{
  "n_experts": 24,
  "experts_per_token": 2,
  "d_expert": 192,
  "normalize_top_k": true,
  "router_cosine_scale": 20.0,
  "init_std_router": 0.00636,
  "vocab_size": 8192,
  "beta1": 0.95,
  "max_grad_norm": 2.0,
  "train_tokens": 407300000,
  "max_steps": 3108
}
Below are experts of layer 6 (counted from 0) of a mixture-of-experts language model. Rows are named router (the router's row for the expert), up (a neuron's input weights, with its number), down (a neuron's output weights, with its number) and show model dimensions 0-223. Each number is 128 + 32 x the weight over its row's rms, rounded and kept within 0 to 255.
After each expert's rows: a language model's description of what the expert responds to. This comes from a sample of Wikipedia text that the model never trained on.

# expert 1
router [122 127 129  90 149 103 187 148 121 191 192 118 151 102 138 184  95 171 196 117 113 125 173  62 103 123 119  87 132 132 129 145 186 130  75 122 114  83  98 108 108 129 122 178 136 195 142 104  97 116  62 126  90 125  85 178 155 145 125 212 158 154 104 131 133  63 101 116  82 110 238 127 112 128  76 109 143 118 108 141 150  92 144 119  94  94 134 164 141 135  94  80 154  79 117 155 204 115 136 185 136 108  92 112 156  50 131 188 151 162 143  94 127 139 119 148 158 126 140 118 151 114 142 151  93  91 129  91 109 116 102  99 121 152 154 141  84 177 176 140 102  81  99  58 124 121 112 104 131  97 114  88 168 132 141 122 106 105  99 118 136 108 132 132 149 143 144 113  99 127 132 122 155  88  72 114  63 132  86  53 104 122 122  76 188 157 111 109 133 189 152 139 128 148  83 144 156 156 151 140 146 104 126 139 190  98  96  96 128 125 148 139 116 115 181 125 117 137 147 188 167 117 148  71]
up5 [ 85 122 120  59 123  95 137  82 169 159 125  84 137 123 176 146 126 104 153 157 138 154 104  81 129 172 119  97 125 162 125 128 137 102 162 147 138  64 162 107 184 105 137 101 117  80 151  97 115 147 140 134 175 118 115 144 128 112 159 166 165 138  98 150 137  84 200 100 112 114 172 160 139  65 176  81 161 138 126 120 164 108  42 113 145 158 103  74 120 198 167 125  74 142 141 101 183 111 142 122 139 177 127 101 188 126  99 114 149 153  95 152 131  54  82 133 135 123  51 146 118  78 113 173 139 162  72 157 153 123 133 113 108 131 182 170 105 113 150 147 118 103 106  96 142 140 126 164 186 173 163  93 120 157 148 119 134 143 119  71 148 184 219 140 136 114 118  92 151 134  79 124 140 131 133 117  77  99 164  92  88 134 119 136 112 157 160  89  89 154 177  81 118 143 129 160  99 115 134 194 117 165 140 155 144  67  91 129  72 126  53 123  99 111 166 152 140 117 126 122 123 147 173  66]
down5 [114 130 198 135 150  92  77  97 107 130 127 117 138 191 100 101 160  94 134 117 168 155 149 106  77 125 152 136 173 173  68 134 136  84  51 126 103 178 143 100  63 144 184 132  93 112  89  98 134 122  95 162 185 120  85 103  99  97 119 104  84 161 162  88  98 146  78 190 115 138  98 114  80 130 151  98 154 121 208 113 165 153 151 112 132 107 118 135 110 128 162 127  90 141 110 134 137  86  86 108 161 135  90 128  98 110 170 101 139 126 136  95 112 148 130  83 111 146 172  88 155 122 120 138 143 116  94  90  62 173 132 115 141 155 109 219 191 189 125 164 115 209 152 110 108 151 168 179 195 118 137 125 165  81 109 148  74 162 103 125 179  93 122 157 152 152 115 120 110  98  43 128 138 153 142 105 117 140 164 165 144 113 169 111 119 142 111 134 109 117  95 138 100 151 187 100  94 152 111 164 106 110 162  89 122 177 160 140 136 109 187 139  68  98 168 104 178 107 139 146 125  89 145 147]
It responds to: Prepositions and year digits

# expert 23
router [134 131 170 121 108 137  99 109 109 156 160 130 117 152  85 170 106  87 101 113 107 117 128 169 159 111 109 161 127  98 155 114  82 146 121 154 160 135 160 162 196 110 112 185  97 128  96 128 168 155 113 124 127 134 139  64 138  68  97 139 123 118 121  98 143 134  92  95 149 111 159  98 134  95 185 106 129 121 174 174  85 110 176 152 124 150 142 132  96  91 167 113  83 172 166 124  68 135 106 119 153 123 115 139 142  88 141 119  72 140 122 165  82 108 233 107 181  85 144 142 181  75 120  94 116 173 132 117 142 105 114 102 176 117 168 169 148 140 168  58  63  85 156 117 115 142 139 103 131 114 140 150 120 175  86 117  71  87  65  89 120 150 191 135 146 135  92 145 158 106  63 166 151 102 101  81 154  88 134 126 153 160 140 155  97 176 121 125 141 153 161 140 121 161 194 202 108 156 101  89 163  66 131  60 185 130  70 119 109 199 128 123 116 111 117 142 114 131  84 116 182 168 154 135]
up6 [ 70 146 146  89 119 125 150 121 153 101 151 128 143 167 133  56 110 128  93  81 155  99  70  97 102 141  68 168 117 141 117  96 160  95 140 140  94 122 120 153 167  86 122 131  94 106 182 142 140 134 154  89 131 120 112  75  84 138 108 149 125 177 131 154  91 154 190 122 181 170 121 149 212 144  84 145 152 123 148  98 170  64 202 171 169 154 109 131 123 175 158 108 103 162 114 133 131 157 123 115 148 153 122 144 123  80  94 125 186  63  72 141 137 109 132  97 156  79 157  97 150  89 119  61 107 130 161 119 152 127  74 137 153 135 214 177 137 148 120  74  86 104 157 165 134 112  77 100 127 160 158 139 186  91 117 195 170  81 136 109 107 116 170 155 167 116 105 178 131 144 127 126 113  71 157  80 104 120 112 128 153  53  75 131 116 135 152 144  47 173 138 141 150  85 149 164 141  89 127 146  99 137 125  85 114  90 138 160 110 119 160 144 123 132  93 129 138 169 112 124 117 155 150 195]
down6 [106  93 160 154 156 166 180 122 125  91 170 146  90 161 148 128 155 172 129 151 100 141 126 162 130 155  69 192 135 116 135  80 180  89 174 146 165  83  68 114 149 139  92 162  95 103 116 112 159 104 154  98 123 165  76 118 111  94 150 146 124 119 174 177 127 152 117  88 143 146 110 123 119 100 116 161 176 131 119 123 199 105 132 101  83  60 142 114 108  90 132 110 184 129 114  71 120 170 105 105 156 108 164 196 144 141 118 106  92  82 113 136 132  78 150 141 113  20  89 173 185 146 137 105 136 160  89  93 177  89 120 154 125 144  98 128  69 110 104 146 166 117 111  77 145  97 152 206 116  97 112 157 131 188 135 168  91 132 152 129 115  97  88 168 136  89 166 158 135  86 134 129 143  61 125 126 110 123 155 174 191 123 109 109 103 122 147 190 187 110 149 148 138  45 173  90 159 109  93 118 100 108 110  97 142 100 149 143 108 107 138 158 146 167 167  82 130 163 120 124 115 128 159  77]
It responds to: Mid-word syllables

# expert 9
router [117 151 149 134 124 114  85 181  97 115 115 178 126 120 156 186 134 199 215 194 102 114 105 124 129 115  61 116 129 158 156 100 132 194 151 104  93 131 102  93 154 179 108 131  68 183 137 101  62  75  90 103 115 149 107 103 173 135 110 187 136 107 115 115 129 144  89 107 121 107 122 117 102  92  98 111 169 101  92 132 129 128 108 119  81  92 169 145 126 127 132 164 162  86 194 168 180 151 130 121 117 122 119 133 114  91 161 212 116  84 154 122 141 135 199 152 140  77 131 124 111  61 153 113 156 140 178 153 117 171 163 174 170  80  95 112 144  88 144 190 165 180  80 105  80 138 116 165 113 141  89 105 116 110 172 149 181  99 166 171 125  69 130 144  79 157 142 148 166 151  84 128  81  94 114  52  52  87 123 139 120 128 130 120 110 146 132 157 126 127 129 135 149 160 115  69  84 121 138 145 108 124 158 142 143 114 157 139 115 174 129 116 125 148 200 162 154 100 120 140 132 127 121  95]
up7 [ 82 133 162 171 112 104 136 126  96 136  94 137 162 108 104  85 174  53  94 196 123 137 147 136 127 168  97 117 171 142 150 116 144 165 132  87 144 180 123  95  68 149 111 184  73  84 147 121 136 140 103 148 149 124 134 120 136  45 121 109 224 150  50 127  67 135 128 128 135 172 131 114 143 150  61 162 102 137 120 149 102 116 129 124 144 136  83 117  95 142 108 164 110 183 143 155 145 141 132  80 183 146  91 164 109 171 162 114 169  96 120 138 122 127 159 137 122 127 144  93  82  89 132  99 205 115 133 102 117  87 115 114 129 107 119 159 183 142 132  97 176 138 120 106 116 149 107 189  85 137 113 133 123  89 230 141 173 146 196 139 142 168  89 120 147 169 120 121 145 148 120 154 163 208 219 174  98 175  74 115 142 120 124 117 121 119 106  94 134 110 143  79 107 143 132 101 174 129 131 121  74 133 132 131 104 134 139  75 128  98 123  87 141 121 133  79  79 151 102 149  85 137  74  88]
down7 [119 127 156 162 210 113 147 105 159  91 152 173 110  99 113 138  88  89 118 149 148 187 112 135 109 172 134 118 163 194 141 223 164 152 128 115  97 136 107 137 100 182  97 122 122 110 135 145 130  97 121 146 127 145 115 139 117 115 181 129 191 115  99 121 116  78 151 200 117 119 143  99  86 119  92 116 173 135 188 139  84  82 150 115  59 137 174 162 121 120 145 105 100  93 122 148 130 125 171 158 105  82 136 137 183 126  80 116 110 133 167  93  54 146 167  73 234 160 170  88 105 122 126 147 149 123 136 113 139 168 115 136  87 134  95 115  79 164 134 123 166 130 155 168 128 154  68 151 135 161 101  63  98 100 158 139 148 120  79  81  96 115 121 100 110 184 108  71  87 164 101  91 133 108  89 126 121 127 154 107  58 136 131 174 131 112  98  82 121 120 167 150  78 135  97 117 110 124 145 182 122  65 136  87 126  93 122 163 158 111  97 121  87 138 108 168 172 157 130 194 139 169 159 135]
It responds to: Prepositions after nouns

# expert 2
router [134 158 197 132 139 130 136 179 144 156 170 193 144 147 163 142 159 114 115 130 170 136 150 125 134 134 169 137 170 117 123  77 111 125 108 105 123 164 106 164 179 166 121 114  83 113  93 152 112 113 110 110 118 187 130 166 149 188  86 110  76  96 111 157 141 125 123 109 141 136  95 177 145 169 110 104 154 122 102 114 171 186  85 109 134 127 153  85 170  99 116  74 157  77 123 196 179 122  54 117 149 176  65 157  93 106  68 157 103 106  66  93 163 151 128 143 134 149 139 109 129 128 164  96 117 112  99 120 112 172 183 158 115 136 107 105 117 150 137  77 133 131 138 134 137  86 116 108  93 142  90 126  83 168 167 150 115 197 106 119 106 142 137 159  68  59 184  82 123 174  90 106 106 119 121 124 115 156 187 123 150 134 148 125  61 177 159  77 143 111 129  77  86 170  87  95 146 127 107 157 132 133 132  56 108 152 131 111  27 120  90 101 112  93 133 121 176 121 142 156 170 123 196 152]
up5 [ 50 114 128 106 124 119 163  79  85 103 127 133 151  65  64 141 184 139 166 162 139 137 117 162 188 102 134 149 135  95 164 106 137 190 132 128 162 150  95 102 108 158 160  87  91 104 108  53 135 203 155  91 127 170  83 143 136 152 102 162 153 117 123 153 113  97 150 124 155  96 161 125 204 126 178 144 157 190 153 103 138 119 127 149 120 160 134 130 124 142 102  83  70 100 167 151  84 100  97 138 154 155 188 159 135 113 119  98 143 143  50 108 139 134 162  94  88 195 147 152 135 120  88 144  87 110 138  75 145 157 174  80  82  79 127 164 153 140 117  94  92 136 109 133 164  91 122 162 101 117 119 181  89 159  71 131 105 123  99 146 115 118 137 106  96  98 170 103 124 141 132 129 155 181 152 105 104  79 194 115 105 122 159  96 159  81 115 176 112 188 175  79 124 100 163  97 141 175 108 118 159 169 141 146  87 135 165 113 186 102 137 147 137  92 122 136 111 118 137 151 110  78  50 154]
down5 [122 126 113 155 143 175 132 137 165 140 127  88 112  89 110 175  93 120  91 159  56 123 139  73 158 176 118 138 140  64 164 103 151 139 161 136 197 146 210 142 153 120 164 140 106 125 190 103 162  93 153 102 125 171 138 149  80 145 166 125 155 116 150 132 133 172 103 144 141 120 119 160 120 123 125 126 175 104 134 163 129 195 117 102 130 118 132 125 134 135 118 113  83 118 161  48 104 117 177 135 139 111 103 111 107 140  73 105 174  89 195  63 146 128 149  25 119  99 152 176 138 149  34 127  81 128 159 169 117 108 114 144 113 126 110 148 117  97 215  87 114 189 163 113 153 112 165 143  82 143 136 121 131  74  87 105 137  96 191 136 124  86 106 188 127 126 112  82 112  78  72  45  95  97 123 116 146 124 133 133  98 113 146 151  91 200 128 134 118 188 130 106 122 130 126 145 107 148  91 122 132 125 142 135 108 108 162 153 145 140 105  72 108  92 168 175 108 124 125 170 165 147  97 158]
It responds to: Determiners after prepositions

# expert 22
router [153 102 138 122 147 108 139 145 184 109  70 148 133 163 141 117 167 193 119  76 142 112 137 151 116 120 122 131 161 163 135 147  77 150  88 136  91  89 134 113  96 119  81 143  74  88  87 167 142 133 142 149 112 122  70 110  87  67 121  93 103 128  88 200 123 156 145 164  92 124 134  96  97 148 114 147 105  95  95  97 147 141 109 165 136 143 145 143  43 172 129 122 104 124 186  85 106  97  58  95 118 114 161  85 145 113 140 133 142 150 139 126 130 138 129 111 102 114  62  95 124 162 156  95 112 128 206 147 182 182 183 150  99 145  67 157  97 107  49 138 119 101 147 136 123 115 145 108 112 154 161 173  99 111 107 136  95  60 184 169 139 104 155 210 112 154 116 161 172 131 178 153 117 127  86 100 151  91 180  77 145 110 114 115 154 158  98 131 118 181 132  68 114  56 135 129 191 157 114 128 143 188 128 135  88 163 139 172 167 166 130 141 170 151  99 154 180  84 152 101 137 139 100 111]
up10 [186 105 160  97  78 239  28  87 111 134  80  90  86 119 130  91 173 141 151  80 139  88 160  61  78 150 176 130  85  91 114 105  94  79 132 148  69 118 157 111 118 121 136 134 155 130 131 184 107 180 102  99 134 115 136 130 100 125 200 147 194  69 168 109 159 118 187 105 110 111 152 106 125 176  97 100 142 146 112 138 119 132  54 126 131 125 122 212 144 126 136  93 139 122 139 136 157 142  92  61 143 127 125 123 100 130 121 114 150 179 109 139 130 120 127 167  60  95 132  89 153 161 156 100  82 109 144 175  74 139 165 124 160 121 119 197 109 145 129  96  84 132 116 119 120 138  92 100 174 115 161 135 155 112 108 101 120 175 221 144 116 100 140 104  81 137 102 141 114 189 119 140  83 152 113 142 139 152 150 138 192 113 105 116 170 160 176 174 161 149 101 137 128  91 154 114 152 135 132 143 101 138 124 172  65 119 152 144 135 140 116 148 100 166 111 110 105 127 160 123 107 141 168 121]
down10 [ 98 166 175 161 157 143 169 105  98 121 146  87 162 185 127 215 156 147 157 152 138  88 147  67 172 102  90 136 111 100 141 116  85 161 158 255 117 159 104 165 110 125  79 120 130 112 177 152 140  92 153  97 116  91 151 115  97  64 127 139 159 101  36 140  81 136 132 154 150 170 121 149 148 103  91 123 111  83 154 106 112 157 119 166 135 124 131  60 144 119 209 120  99 168  73 108 117  88 128 102  92 156 121 155  90  71 108 124 148 123 147 148 101 110  81 163 160 108 155 154 180 162  56 140 174 122 168 139 172 123 137 113 139 138 127 124 163 104 107  98 133  74  93 143 159 113 122 110 116  70 104 119 172 130 109 136 170 163  70 118 137 130  56  96 115 143 128 105 104 117 110  92 141 142 143 132 149 108 154 125 114 163 149 131 138 118  72 139  83 124 115 105 127 138  80 135 133 121 151 130  98 161 116 169 185 181 153  77 103 146 162 110 131 145 129 107 106 114 149 207 105 145 115 168]
It responds to: Phrase-ending punctuation

# expert 13
router [123 148  78  99  92 134 155 155 120 128 136 119  95 156 164 136 146 137  51 139  90 133 183 152 102 191 109 131 103 192 134 129 143 131  36 118 145 135 133 159 123 116  97 151 118 107 190 115 168 135  96 187  78 103 169 129 135 168 107 103 102 125  94 118 156 141 132 144 117  84 125 164  56 185 131 124 142 129 133 150 106 152 117 135 120 117 138 161 127 136 120  97 112 167 129 123 112  75 148 126 103 111  87 137 130 181 163 151 186  74 135  90 144 118 130  44 131 157 110 127 142 165 135 113 145 167 127 106 121 191 130  72 129 172  41 107  77 159  87 161 171 147 100 107  61 192 140 138 142 132  91 141 118 117  78 130 140 117 130 141 125 131 199 161 116 109 117 152 146 155 112 145 152 102 118  86 132 150  78 166 191  78 116  70 148  61 102  87 154 132 169 128 145 105 119  91 109  49 137 102 116 175 115 160 137 105 102 152  85 156 125 133  73 114 120 172 183  40 153  86 168 104 125 117]
up2 [145 149 108 153 110  67 176 109 138 132 121 116 194 121 112  80 201 136 188 158 153  62 178  81 105 151 145 164 196 123 104 150 116  62  65 114 127 102 178 137 132 128 139 155 142 166  80 217 141 157 154  93  98 147 147  90  92 122 119 148 122 175 162 141 128 116 107 101 126  95 118 108 125 195 167 121 132  87  90  89 127 120 153 213 118 115 170 154  79 105  90  96 172 160 124 114 132 120  93 193  95 122 174 108 140 144 140 165 140  82  94 147 118  95 123 179 130 136 154 178 151 119 127 108 226 135  81 140 108 160 144 155 177 107  99  66  70 100 114 102 126 146 165  76 154 102 122 182 139 132  88  99  84 156 133 140 129 160 172 193 119 115 120 135 110 100 176 108 170 151 177  83 110 135 116 128 140 103 101 145 142  72 114  85 113  98 136 175 113 143 109 141 138 120  96 185  91 127 108 115 107 161  99 141  90 118 114  98 106 168 124 128 101 165 124 141  85  97 123  94  79 122 115 110]
down2 [145  99 131 146 100  96  83 130  81 109 142 140 163 124 105 154 104 116  87 118  92 142 159 100 157  85 146 129 147 118 121 194 152 127 128 167 125 141 142 149 146 167 135 132  89 156 175 107  80  71 148 143 126 133  80 129 105 123 105 147  94 157 141 161 122 112 132 141 137 162  88 196 109 104 133 142 168 162  88 147  86 178  98 191 141 110 137 126 152 106 105 155  89 113 156 215 138 135 103 110 128  93  80 138 117 201 138 110 154 180 157 155 161 103 114 177 155 102  41 111  83 112 116 138 119 103 218  81  77 114 122 148 151 135 143 158 100 109 134  82  91  86  95 121 151 109 144 134  68 112  30 112 105 122 134 155 142 139  87 126 127  92  97 126 127 123  68 106  81 134 144 152  95 107 190 160 170 169 147 109 101  74 213 147 100 106  80 147 121 112 112 213 163 164 117 155 151 179 113 182 127 103 143 140 156 153 103 148  68  83  84 168 143 135 163 177 108 142 179 137 135 129 102 120]
It responds to: Table cell separators

# expert 0
router [143  72 154 114 105 161 156  74  63  95 129 164 111 143  97  56 186 139  78 153 110 156 112 159 152 118 116 137 145 123 154 165  63  57 118 164 146 125 182 150 114 131 179 161 115  84 148 107 111 153 138 134 183 143 135  96 147  81 137 115 122 141 145 134 105 185 148 126 145  87 147 157 115 135 135 162  85 132 146 101 141 155 183 137 146  81  76  89 127  92 108  96 151 137  76  85 180  81  89 128 181 102 129 122 122 138  95  68 124 129 162 163 123  83 174 110 186 105 173  50 100  38 104  61  61 114 137 130  95 187 167 118 175 131 145 115 125 101 121 160 106 118 166 178 183 141 120 112 146  92 132 114 127 114 122 169 126 128  78  72 173 157  98 158 159 123 123 120 154  97 108 155 116  99 138 105 116 137 163 119 121 177  95 120  92 115 138 121 138  56 120 128 161 113 167  90 109 147  68 165 149 111 138  95 100 147 117 193 144 128  91 124 151  87 146 154  80 136  79 149 145  98 178 139]
up6 [155 155 119 139 123  97 124  97  74 176  62 110 138 148  94 139 141 131 113 137 142 123 145 120 146  78 110 109 181 129 143  76 107  86 126 126 162 111 167 121 140 179 148 103 151 103 133 125 108  73 143  71  97  96  96 128 178 142 204 160 133  65 138  91 128 119 124  65 113  77 100 176 154 195  65 103 123 133 126 135 131 176 189 113 176 119 110 119 142 136 118  98 181 104 108 163 172 164 158 149 170 134  76 126 116 177 137 116 154  97 107  69 107 111  95 139 180  78 161 130  48 147  94  83 125 124  94 171 110 166 113 102 108 138 158  95 181 116  68 132 141 155 112 127 170  92 151 145  66 175 139 174 139 160 126 126 155 111 110 131 110 127 123  80  99  90 173 141 124 117 154 136 105 153  79  97 180 118 162 205 112  73 122 144 143 142 129 108 122 117 173 120 141  97 123 124  85  83 175 116 141 105 136 146 145 118 117 167 196 121 124 146 105 142 100 189 193  92 196 112  76 127 177 169]
down6 [162 138 112 102 118 176 162 130  51 111 181 113 120 181 130 145  91 146 175 136 122  76 157  95 188  94 114 121 125  80 137 102  89  91 141  91  85 129 114  68  73 169 177 124 120  54 100 107 123 108 144 151 109 150 158 140 132  97 188 184  70 139 119 129 156 104  92 113 145  73 110  72 127 159 168 148  92  71 121  93  90 132 100 112  75 130 161 158  82 161 178 140 160 125  86  96 106 150 140 103 116 152 112 153 168 105 152  74 139 111 145 138 151 164 138 128 149 150 174 122 128  31 134 222 121 159  86 144 135 124 125 106 164 128 178 137 128 106  81 106 180 100 100 111 143 135 122 126 157 123 153 124 119 147 102 122 120 123 124 120 145  81 140 106 121 122 133 136 131 142 135 109 104 136 167 103 145  99  63 219  56 150 109  76 175 134 153 100 171 129 154 141 135 121 134 175 121 117 200 139 159 120 127 146 157 165 152 101 190 109 142  95 132  88 139 209 153 124  82 147 100 146 175 160]
It responds to: Mid-name fragments

# expert 3
router [125 119 143 153 105  94 111  88 142 132 183 138 117  87 159 135 166 150 159 163 141 204 163 121 145 167  89 125 131  90 116 154 103  87 145 110 130 158 165  67  94 170 116  90 132  82 156 112 129 167 118 125 166 137 191  69 132 136 124  64 140 148 135 122 147 133 105 111 115 156 167 117 115 114 136 171 115 141 180 165 107 184 178 138  82 119  73  91 148 122 191  99 169  77  97 137 149 116 123 166 120 125 144 110 112 121  79 130 123 115 163 142 121 134 190 138  92  73 121 179 129  76 187 192 139  49 106 135 111 143 133 137 177  64 144 134  65 111 132 192  88  91 152 108 110 156 119 149 148 105 114 138 116 110 102  97  85  83 123 137 102 131 145 123 143 127  88 167 139  84 170 167  97 102 133 177  47 170 104 101  96  83 107 117  94 162 129  72 179  77 129  96 166 110 164 105 132 128 170 132  82 112 197 153 152 169 121 118  81 129 108  99  59 158 145 171 154 121  84 128  91 161  92 143]
up4 [145 132 166 148 147 135  53 112 106 172 136 135 179 164 150 167 170 161 104 149  98 114 192  94 106 125 168 129 124 154 167 132  93 102  95 166 101 204 142  60 114 175 132  94 134 105 141 143 105  88 118 139 119 148 125  79 132 139  95 107 109 175 129  85 115 123 221 118  97 197 144 115 129 163  91  84 112 146 142 161  63 143 148 128  99  85 102 193 137 135 111 143 152 125 160 103 184 136  59 100 106 126 157 155  99 145  77  76  56  97  97 108 115 145 114 168 147 189 132 136 111 150 149 109 113 105 115  88 129 146 152  57 137  98 115 144 162 150  82 161 127 135 115 137 162 118  77 132 190 140  98 124 109 163  81 131 163  82  98 135 116 117 114  73 125 167 129 146  87 138 119  44 159  91 141 114 134 121 124 112 114  99 128 177 109 169 137  77 141 144 117  97 138 134 112 156 115 131 190 107 171  92 122 167  76 144 206  83 150 141 122 171 112 115 117 115 157  95 148 146 106 180 214 134]
down4 [117 155 114 122 151 100 113 145 115 122 229 154 130 128 109 181  72  98 144 115 147  86  75 158 121  99  59 139 162 130 103  85  91 133 176 112 124 135 118  99 149 109 136 148 144 112 127 112  96 207 110 131 122  65 154 116 149 140  98 118 123  87  86 117 145 171 142 156 106 115 124 129 175 136 110 134 141  71 110 173 126 167 149 100 152 152 104 163 206  50 120 128 157 112 115 127 148 139  70 143 111 147 150 101 184 116 131 128 185 145  97 114 135 148 115 128 102 141 134 100 149 138 123  46 147 170  95  93 129 153 178 116 129 158 107 116  66  63 128 133 124 121 148  99  95  86 146 135 155  90 141 137 126  56 136 145 178 152 165 109 118 162 140 122 146 141 128 106 174 131 156 166  99 103 148 179 152 123  75 228 167 133 164 171  53  85 150 106 124 161 179 151  55  97 171 117 103 108 127 135  93  86 106 131 172 172 135 161 163 159 139 116 118 153 131  60  54 154 165 148  81 109 103 124]
It responds to: Capitalized name onsets

# expert 19
router [139 125 148 158  97 149  56 104 180  85 132 114 164 165 162 139 123 136 164 103 119 105 161 127 112 115 155 141 119 150  84 101 113 140 109 138  74 135 108  77 134 150 120 186 143 137 128 118 118 109 140 198 172 116 118 136 127  70 132 132 108 116  72 189 126 147 177 153 163 154 187  96 152 165  95 128 117 129 120 130 140 101  97  95 111 129 151 111 124 127  86 120 170 166 218 110 133 126  79  74 179 124 108 108 101 143 153  88 129 127 109 162  74 163  76  71 116 132 124 157 124 174 134 115  69 119 141 199 119 147 221  95 122 182  94 137  58 123 100 110 158 131  86 104 131 133 117  98 138 143 148 175 107 122 144 172  84  61 157 140 138 107 124 154 115 149 143 143 177 226  95 119 151 115 165 126 100 130 239  90 111 120 108 167 159 117  74 152  88 144 102 122 101 143 144 133 187  74 110 120 157  98 127 144  91 155 110 131  84 175 118  93 154 139 114  91 124 130 161 108  72 121  68 118]
up11 [ 92 104 159  81  99 122 112  91 126  89 154 179 149 111 212 139 114  84 135 155 154  80 120 145 198 128 117 124  74 104 131 131 123 127 128 137 132 100 146 161 124 110 135 168 115 164 118 148 147 131 153  96 228 118  85 121 139 103 166 120 143  78  88  92 108 147 142 168 137 172 173 156 111 172 148 108  81 110 118 161 142 131 144 133 157 119  81 131 107  82  96  89  94  96 128 139 174  84 109  42 112 139  76 113 104 142 161 106 152 155 152 150 181 148 131  61 152 178 106 150 150 149 102 155 190 136 132 106 168 131 133 160 140 100 134  73  56 106  86  99 150 148 103  85 184  76 151 115 104  96  77 112 151 108 161 115  97 167 165 125 141 141 223 121 100 187 111 154  54 171 111 133 141 161 173 173 159 102 136 122  84 129 106 142 144 144 168  87  93 146 154 158 113 147  96  45  74 130 125 154  94 116 158 117 145 160 158  97 131 127 120 169 183 115 136  96 121 148 138 113  99 168 106  92]
down11 [ 97 110 121  96 126 150  92 110 175 117 170 140 104  86 149 122 125 105 124 100 144 108 149 136 123 132 162  83  95 133 178  89 185 130 140 104  93 105 146 173 140  87 181 169 121 186 100 141 146 135 127 173 173 120 104 116 141 127 132 117 115  93 203 172 179 126 168 146  88 142  23 135 112 192 107 162  85 139  90  96  62 131  90  75 119 122 130 181 125  99  72  70 128 127 206 140 124 106 132 154 148 150 176 159  86 116 102 168 142 185 101 127 164 141 149  92 149  97 129 135 101 152 136 121 158 148 142 157 151 193 136 149 108 139 104 104 148  92 124 153 126 142 101 103 136  94 141 165 110 138  84  93 154  99 132 194 127  69 160 121 145  79  99 142 182  71  98 142  72 126  59 107 119 104 135  93 146 105 152 105 158 129 108 111  91 159 156 123  78 184 139 126  40 105  63  90 106 122  99 148 162 112 165 140 163 144 117 112 163 127 216 137 134 105 117 153 179 170 153 131 144 138 124 102]
It responds to: Clause and sentence ends

# expert 10
router [168 138 118 112  90 111 143 143 202 169  87 155 144 143 153 116  93 133 177 116 111 150  80 141  99 139 177 166 148 150  96  92 173 137 148 159 164 123 141 133 149 113 109 123 110  86 115  97 128 191  94 161 172 147 135 133  98 104 180 127 172 109 157 199 135 151 172 171 109 150 115 125 147  62 164  99 110 151 187  99 119 123  95 160 145 140 148  85 111 139 111 138 130 127 160 137  70 149 137 113  82  98 143  68 134 164 116 123  82 199 125 114 116 117 136  89 106 144 153 116 149 139  97  95  84 109 116 170 172 130 133 135  92 151  84  60 175 127  93 126 122 135 126 147 149 126 111  79 112 119 146 145 156 164  74  88  75  91  98 147 134  94 185 113 138 164  72 147 138 137 130 150 121 164 164  86 126 166 188 130 100 140 166 137 126 159 139 121 160 144  59 143 145  89 103 172 164  64 210 150 152 225  91  99 129 154 133 148 145 131 131 169 178 103  40  92 121 171 183  85 186 115 143 143]
up6 [124 134  72 147  99  93 143 108 213 113 113 126 111  87 128 165 121 138 114 107 139 139 102 103 125  90 154 132 109 131 133 138  91 107 142 150 154 182 112 118 130 154 150  78 137 112 155  99 114  99 121 149 189 114 102 111  89  65 127  74 101 137 150  79 156 149  84 168 122 180 137 113 151 104 166 154 141  98 106 184 137 110 138  83 130 158 177 120 152 142  90  87 122 113 101  88 102 149  96 152 182  86 124  85  99 112 138 161  39 144 159 171 138 122 141 145  22 119 136 147 150  79 149  78  72 147 148 147 186 199  79 112 131 144 108 174 109  97 141 119 161 197 141 129 211 127 161 157 134  51 147 128 160 138 127 132 129 159  86 160 167  71 103 122  80 124 130 113 122 146 163 104 141 138 134 120 104 116 153 169 145 163 155 136  95  92 107 126 148 119 121 109 170 117 184 162  47 136 124  99 141 180 104 179  89 158 102 163 106 171 187 132 150 121 133  71 165 145 167  89 131 146 122  69]
down6 [139 139 110 105  94 109 179  92 144  77 155 145 108 206 106 192 116 122 143 132 120 105  54  79 159  62 161 154 134 167 116 147  88  86 141 138 108 123 135  72 129 158 107 172 134 133 173 168  70 103 179 145 141  91 206 138 141 106 112 119 126  86 136 107 117 143 144 103  83 121 140 172 124 106 122 117 111 175 104  94 123  87 130 183 115 121  84 132 180 109  81 113 132 126 141 143 124 133 134  98 155 117 102 145 162 156 190 152  91 184 113  95 110 104 171 182  95 144 104  83  69  78 147 155 200 193 174 126 162  86  77 127  76 170 106 182 142 107  75 136 146  78 130 167 112 145 192 167 135 134 113 145 137 146 135 151 183 161 110 119 129 184 153  85 118 136 117 127 143 115 132 142 156 153 117  45 181 100 108 138 124 118 145 115 122  60 106 108  76 142 118 106 144  84 113  94 164  67 153 153  82 173 155 138 120 166 156  89 143 107 121  78 128 122 117 177 181 142  90 103 140 138 120 136]
It responds to: Institutional and abstract nouns